Below are experts of layer 5 (counted from 0) of a mixture-of-experts language model. Rows are named router (the router's row for the expert), up (a neuron's input weights, with its number) and show model dimensions 288-383. Each number is 500 + 40 x the weight over its row's rms, rounded and kept within 0 to 999. Numbers have three digits each.
After each expert's rows: a language model's description of what the expert responds to. This comes from a sample of Wikipedia text that the model never trained on.

# expert 50
router:426519548520471530406486444412442478427465540503568469476472507440564492435546555517477538451465458522438445490527440538540543525580519603537512514500552543539556516494540524423482511503518488558504541476479469473549492507475464558562534476494514492554502499520460484566420514518491489521
up0:485531520418462461426521544464480535505451477453456562483581451501467449604490464507520513527491540441503430496522483467473550510497439452472458494430457514531488549493518507498530513446469464523518508557540515462489469473450496481507494498488510462517540456508555475482463490516521489469
up1:484547535478448533483565530474506477541449507564524591572514504532450506483501502521498550504520474538440481445488475432599482510489498590499501545564551518510501500417493569457531519423462439511511521509581490442501438547448541445479488520562565436491491492489484461469452546576494547500
What it handles: Genus, species and family words and Latin name pieces in biology articles, e.g. "Genus", "-idae", "-icus", "Phylum".

# expert 30
router:507534476475411549446497489486508498456563540472535553458504515356464469513497510555508540535550446537423466437486500477503546491479437472496458523484543573521555439500470528477481508465518494535487580477522488499522439496531492589569510493471473541569492456458456480597510485554533488483
up0:525526529544511464508489545522477479516489523451572496476566538437440510468499554479466530488464481476483499434534580496437425567484562500547518496453558516557453468491453498503514500544485500512428479490486476490610481514474474491499524508468475569437463551530508517506513498535495501508
up1:539506508589550558561489519539507533533517573488483500501456518562482452482489522563465550526539425515503462461468486452509534446466482495490600542513485511524533509516471503529532480493477510548505501495435400487531482509500493547458521545508476428521570481450532453469548534441521503436
What it handles: Section headings and line breaks in infoboxes, plus the end of place names, such as U.S., Personal, History, °W.

# expert 8
router:512514493474500556483445507462515554452452475481485480539501418397567482481535534432483503555559451478498473514514503493480469563497458528462523450498537606550543450493575503491471461577490547478518519458553507558522513474412505523491506499486501444511548494479468387605532497536469490507
up0:530455442516537478505467512524601513443489467490475518512453498498456483500491551448442509469585491571506584491492487528462483383517510481494475507578532476487521465533587473579452469545551494549441502420572500547556531510518539566477490484482432439523487537486468499503504496521609485522
up1:455578445549444497446460526490482495511452467470558491479465434492660537473494561497483460502503515514545475509486446611441476489526532531469520447485491548579447503468500516486452417460521526451524472446546447573546543522389486517494474522489512432515444474504453410537404421447527476585
What it handles: Plus, minus, opening brackets, dashes and cell starts in tables and lists, e.g. goal differences "−21", "(5.9)", "^{[", coordinates.

# expert 0
router:499527481463471483513541554481565540391487511506515441510497489408546520486534569430492500476596437519481482518529496473450547530480502492501538468482494595519468483477552510505494450480484534484552502505486403586463582484524522558468494453461455458480502559486462505545441540496547502462
up0:495485543484473474482526572517517491523484547457476480534496509532496482513529492520563531470488532522544514511504448499514477489527459453502507523479529550469542517518618495512521534462493519522454553540513519543513487452528519558444496440510558519456459517487506432505542516389434509555
up1:465474484392540521489555466468486471504474577501486509504455499424561494507442556545441566487484492519462400476464481555465461446465439524506428464483508514500515447483563441497441532466531488548537530534470469497431549492480489507521457487577431520500570565557442545516476469522552492409
What it handles: Table row-ending pipes and paragraph breaks, plus demonstratives and relative pronouns after a clause, such as that year, which, who.

# expert 22
router:505471431454501469441493441450430550504417544559536546469447500496522492534531527525444593497583507490478464451523496483475512526552594476513454476518491647473540455540529538432454470542555448495500562536540502502536441539487515540539478499486529530506509482416465469566468492474452531497
up0:496528484479549485462525504514486526459466540487449441506517483520491430461539492455422484503547481470573453451493457430491529516538508488512553568496461535461558518523477484488499517438512451539515560529511505508487462493553450457520513550454490468564542566539482435511504476592458535415
up1:488501537489542462546464457497405575466459484572540453510525477524499506456522537518477555549538545486471437468487490463472488425532486493525499490528486544499453542570472483518435545479529484490516572418517530528509429492526505466513524551477512489513463515608541476508498481475578561529
What it handles: Sentence-ending periods, table pipes and cells, list dashes, and == heading markers in tables, election results and section breaks.

# expert 33
router:529507495503446519464544454547480505445457499441469458520473516468489466472540533517524521488615512505502483462555435497436552547550516528534490556506522610508541499516499464486451518482479519559438594475524483524497490495425520457484495512486453462510471517506424442574414488512452506461
up0:531506496482463513535494608494427540499480509529584490486511576493494573459561509499522516493537505475459485444542514486473466503549515543524463619493528553572533499607525505493463541524457559548470498574521479491476560562477459448504459455436525524509445546493496407486497450511435511544
up1:490467498534498428468504418473486508514531513442530425532495486454608504438462496496470511444505472485477493459515480557534438488526529478493472519502522527521522542476497500410554546538530430459525484453465480461545490462487525527547477479506546495474534503496470501506526469459556526548
What it handles: Opening quotation marks before titles and quoted phrases, opening parentheses, == headings and table pipes, common in award and film articles.

# expert 36
router:446518498472446501534471441444503548456465534525486526471511479419519474507492516510464564528638544527444412532550446522494496513534507489530458436521468546462510502503539590533484478465456495494509611409452543555487521492484484546475550530530457482531533529535493467578469459457500492431
up0:543468496567482510554428445451473531418464510529482501456522482453477572496520503499508624518513528527416526464497557429444542475548567479502454527495507507507498456414451508458503491502527533487387496456525547602499468504596510441430501499565493482437557466488503498525503555512478482477
up1:394376545542508455496544508495509408497524517528509503556510555493450484498472517495530489444581480563471462460519503608519512532451470453416484530497515519499558483539473507558444517478488543483461532467434499478521484542497492453475511510515438444476510504472423522511500572494572483503
What it handles: Capitalized nouns inside names of organizations, awards and offices, such as University, Department, Association, Award, League.

# expert 26
router:450539464515438490388492509437467547456477526484480501534550507388570431483527507491529567438472496488432418527546499492452500534595465468461492516404495532490540463549533506519454514528446548481484506433445450536483564567495431534520550498442428434526493553491553493625499510482435500433
up0:477469487560491520506426503536473517468457498525491404482479508506553502452524519523535526532518477481534550483469502512479556506493544477495539524529550511472472484552495440503503542559526523469489550491480529568549472512490430523535511475493543450540507537533459547478479455473452446483
up1:435499559523435508494467534444550557395462548456511528515492491475503469539517526495490516439478510540420411496548486477475398489534407489534449573475492488480539472537486528475468571570469471467528473412417472471521488497551503522524512520468548556491542450403448490537457578502502582512
What it handles: First capitalized piece of a split foreign or unusual proper name in lists and tables, e.g. Mag-offin, Mat-veev, Kut-uzov.

# expert 40
router:446548499506478559411534508381462523450454497493570453578482493451523475532588527532495504482567570491513468464544496480454500445573483486531488448555541515550456445511464490523459460496445499457512502470546499560523538539473453551528490529486493461506463511473452485622503525496472494454
up0:460539553512479531398474463445476500438511454457527503529523457472521435540495543515521513454494579466468490547519482462433448512494421576512484473479537515459544526508511545485327551480512524430473437500566472473506574559475456579505445529459532506477498522462452513541490523482493577497
up1:453525461462427484456567502588516457524505486411471479566472523533482443465503475479507546549517528539550505499475507527488507529525524451498515490576486499561537466472505511510508571483450514514461450495578557502479535489480496494559513470497539440424473580426478490457451528563523491407
What it handles: Word pieces inside Slavic, Hungarian, Nordic and other foreign names, especially accented letters and endings like š, č, ović, ski, ov.

# expert 28
router:488514506460490527533482442444487461444534489485543537555514457451478448525557525508486525508501502483460473527503483463478493502457491509507512506455497525447608454506467475479500513487498451512493568399490511544480523492488505594518489487444459461527460454461435443589534449497443508429
up0:517544465473472477557471540454466464499506548475518498573526508477501483559477511500486524485512536489472478543531469461464482513471479523494488540478478548454577461524535473506470582517537523423546430504473536560538454522523472526455428480428472497450455479452451468523512473507469512443
up1:469562472609528448550461500506511479511533511515463491477520488481553485501522472528498487586506566468437417524501514541466507438435533478529520514419551502462458472520513490441457483499479548480489527484528544541558504500501521484483541494513433447465440566653526426531478491472432529542
What it handles: Pieces of French, Spanish, Italian and Portuguese names and titles, such as de, la, José, Féd-é-rale, Estud-ios, plus ESP/FRA codes.

# expert 23
router:479480440462505459516509472483487468445515562482555514500451526378471488509573535509497535502550430516491469474544508480543532475529487589470503456553534518519550364481499586479484535528483546489528540479497555547544575476509415527532497577461508478506475497450485470594450475530522440475
up0:526472435554578530536442503470528543467463564537434475493471546486504515585497456449471519457536527408343503460508475495552525473583546514547455483535473508536536450484535450477496519496531520528559561533429505517451469541526464524502541508488490467571606475495502482517459462525482430565
up1:535532457518520500501496548543519465508442476494486506480501454505476550511546535565540490551507471492467530512478558507582500501486516516491549477504573499442548447464490515502578517561506522462527469459477491584573520503535470525614534485515523489445487536491496458487490390519471491451
What it handles: Word-final pieces inside longer words, often verbs or technical and chemical terms, such as sh-ine, kyan-ite, monoac-yl, and b-ikes.

# expert 45
router:551487445502504563507484492483422567392495503485469453463491461471513495474478515444526517475566438515531443507495490539504450523526478479533513536526484692508584468485503495505419419533501497540464550445581525526483583439448497508529527498490504479493431471487451503604507481506468532498
up0:507549536521520490477448462532475490520472498569453452541492521492500565537496532583489605497536525517501508494498490462524560500560507452537492524498565543477476556512482568507523470409425546541508474492542534510448436465546525539533543414456468429488494510532544506528521528501526469524
up1:486535499491520435470485461463523511442472479510480499448478471501562535552463598539579485446490522577521492536524520521427475532510463488546516547505488539485498521573512476506507436505507458480457508536444473442486525493407494470489545498595492524483462482564551599501545490558559552516
What it handles: Hyphens and line breaks opening infobox fields or list items, such as Founded:, Headquarters:, Phylum:, plus table pipes and == markers.

# expert 39
router:478556511454435483407403486392475482443489472506534493479428506439479510566495511569499507469562538518486407547565474451504479510567417474539517481511526520533511446516483484495446514460491477452469496433542479545554470548477490505530472481512512476523494437504511462641529542574505575423
up0:488555541522517477458571505447491510496508540564505431485445552504503486568538494487568463539457561511507458523553458548475552483491483474482493404514471508478535462466511600551531567498591536469425446500547602466542490523489472528581415437537488495492517517528496504489535494568538496501
up1:456505499498549511461437528500495515508518464510570479504439501477496501434500504435406488438431479508466461597468530433448439501492449468502571499504535517446546488507509433496486482521467482434503458379481456508541466505523480472553482502523494546469491566533508502547576523513540526435
What it handles: Surnames or their word pieces after a first name, mostly in sports and election tables, such as Jones, Hammond, -ović, Newg-arden.

# expert 15
router:450434481486516490526498450475443514447470517545545468540521475329582511481561530481510524491580433507482494522534448481541585542460405557487507498458504582551491457488569508512504530429536409538461535483524510513430564494510491548510489500499456480458486491499487490542489486511459476459
up0:539565398502511487510511504507512504465452485470461485516580527479530512457430499481509574503458467479517527479545522478532520499500548475478507485455549513544470443455434620424485472575511426556496572530479457484465509510460510543565539479438460536508517508500515559503477496449563469537
up1:540478553535526564469474543494457516515485526501392483564463498523580422515513509514513529533503504469436481509537520523541529542497481506497489381488514521528518507472527470480449431523479488467534581443478519489484525480515539482484453391532466496514536539522488493499564472501545496479
What it handles: Relative pronouns, pronouns and modals that begin a clause and precede a verb, such as who, that, they, may, can, each.

# expert 51
router:523576519443436515520427474471494523505429498473546510469516565408509525533496547506527497520549445481457526471511407503491546610475552542498483478483506565564551536533544551487458525494473500482446516452492481448565460452441456517539514533475522460506467562539443480533534444507529493447
up0:536527491465513515488499470439480492478495540481526431510442470413449509473471602440475460471502477494503522426537466535496484458512451529501403478494554519534524505455568460497524521579461510505469577497510431485430543488478479483511483439565513442521517495514505485514545445533551509485
up1:480525405545482528492520470491560597491484593499506425517503505467468477543435468517497526468490492516517485496508511544501563489494556449489576504551478527453504464455423489500481590513537463582532507459451512477530513487566478541478557493492416500544459429469447581527445517438492446519
What it handles: Adverbs, auxiliaries and quantifiers after a verb or subject, such as also, not, been, more, directly, immediately, both.

# expert 58
router:535506482504469473470477490475422525502512475418532538505439521484547483512483534521471493537516497481517514560564444494421552548553552499507475521468507542532577496489532466470536516600441475531458561478456481532518510504460484598477492499454460412514519506487491443610451465498553531495
up0:533514492498478539452513426474465465508449534473510563547447638441495533529485515487497533485493545468534521551530480481467436535562514551560445558423552521548461506486493460566507533525467481552528539487484512469495435500451469508462464466493458633486505523532522532565554495449494490529
up1:519491533553422450546456522463524430527533461476455518456507499515470518472497509482503467525521543495495451522516589517514542531457395536563468468456480487507510480557577495534456551576567488559503539495553561458471497436469463539462518504478528464502466557477489431485471407437561561498
What it handles: Opening = of article titles, raw byte pieces of Tamil, Japanese, Georgian scripts, LaTeX backslashes and frac, and some table pipes.

# expert 60
router:482483483449442473505465539477469466416442539519533513496477396455480534525555569474469506508589511483463523512449470509497538483503456508523511521509528572513509363541523422498472439546486594485504507439423514500570452479491440597499526484415508462495507539490514524560477503520511596449
up0:436464497467556467490527476481464559495574477532503536548524418488466503455557486573492493529447525473453548531472515533523546547445481509518473539499476504546566512528535500525488469533432477467479500503474517537562488459543404579544433586482485481537473451403525546514524478436496487442
up1:526458487454487484493493465510444481556461465563507510482517512472503485492496521498562437543495553530476448551477476405450459609540512519516519507466495484579540486515455501464502477520498434501486601404534499489504475550573488461491528530456495526547474465471460465520467511527499511477
What it handles: Row-ending pipes and Markdown table divider rows, plus reporting verbs and See, such as said, died, wrote, rated.

# expert 19
router:464488500404450541424529494483480534487537533478559472456478519438525504527563540488504528558506504493458479528566450478463499497557508586487506544509515497570568405499530498529476473514492488516521535442477431556439505510482431544558520496497449444535446537435480447690497480477524490475
up0:526466485525486520497502500550472476540462550454435490464529508490493507495576556529490483546506499444485500469543457554418484537530531526453484394500448513459592494499549561492456505479530510499510484459457501426488541562504424496465538554451375515545536527531525461552480493471465457466
up1:569524503477468521494499556437495486472502540413469472493544540533541541595503541512524526468523489477510488499518453490459458494558563546503526441498550516551572461491413577498546521571481514465532488518401471511467539431520530515528495557472488515490456535474553457489516495511497499501
What it handles: Byte pieces of Chinese, Arabic and other non-Latin characters, plus symbols inside math or chemical formulas like braces and backslashes.

# expert 57
router:482540450447496491430487542406473586438484520494488451504489509439547483518518516539516565477541511458522489464528444496496538497509484524472512469424487641548444493470536503499504427515483514438428543536451477496469496481498445497623544511491503552524486419541521514584520487470475513470
up0:552530457539520522521430528511457490504429535525513476431549545448484488471499488520536531544490519468408494547543529404542470591539430600506444504420516528537456448484513479507492402509532477465479552473547541574452503494474492491539486465534449510475517486542481439539544498470534518480
up1:507516484506442481501496502477488558511561495519453547453529490483586442568483512507477531476524550461566482515522572418505590502490526447506554446535512506426554516431474515536441468506470558538452501465539546487481448488528502537507480526469414497503498516504476468526527419497518483476
What it handles: Tokens in place infoboxes and coordinates: decimal points in coordinates, bullet area fields, province names and population figures.

# expert 32
router:481504479480454438505523547477485431488547554466571488544491533417535465517545494479464499569600566467454492500518503490453524477486516540535486506506530558487445472560569502497471550506430445534471520432522461519556562476464449527524512519521451497557488490525525520554466468484462512435
up0:487434519535556427523533509486508479506489442535505546502515466532462537527558469541487486482533560496455480552586496544435466504461457568524557517533569514539469477457486417507477516512512481535584409437499483524497506486507468531460513570543388498467524482577446518500513499471532557532
up1:530518545484459513486398489509485472496503551512499513486575578530441533566444464552520480444438533469408488567435492507523536480463515468486506559472587496471488543516446496410459496599563455461495521530439616482428530488529464473517553496524539454538515458526510532512563550496544518518
What it handles: Common nouns right after the, his or 's, such as order, name, season, release, wife, e.g. "in order to".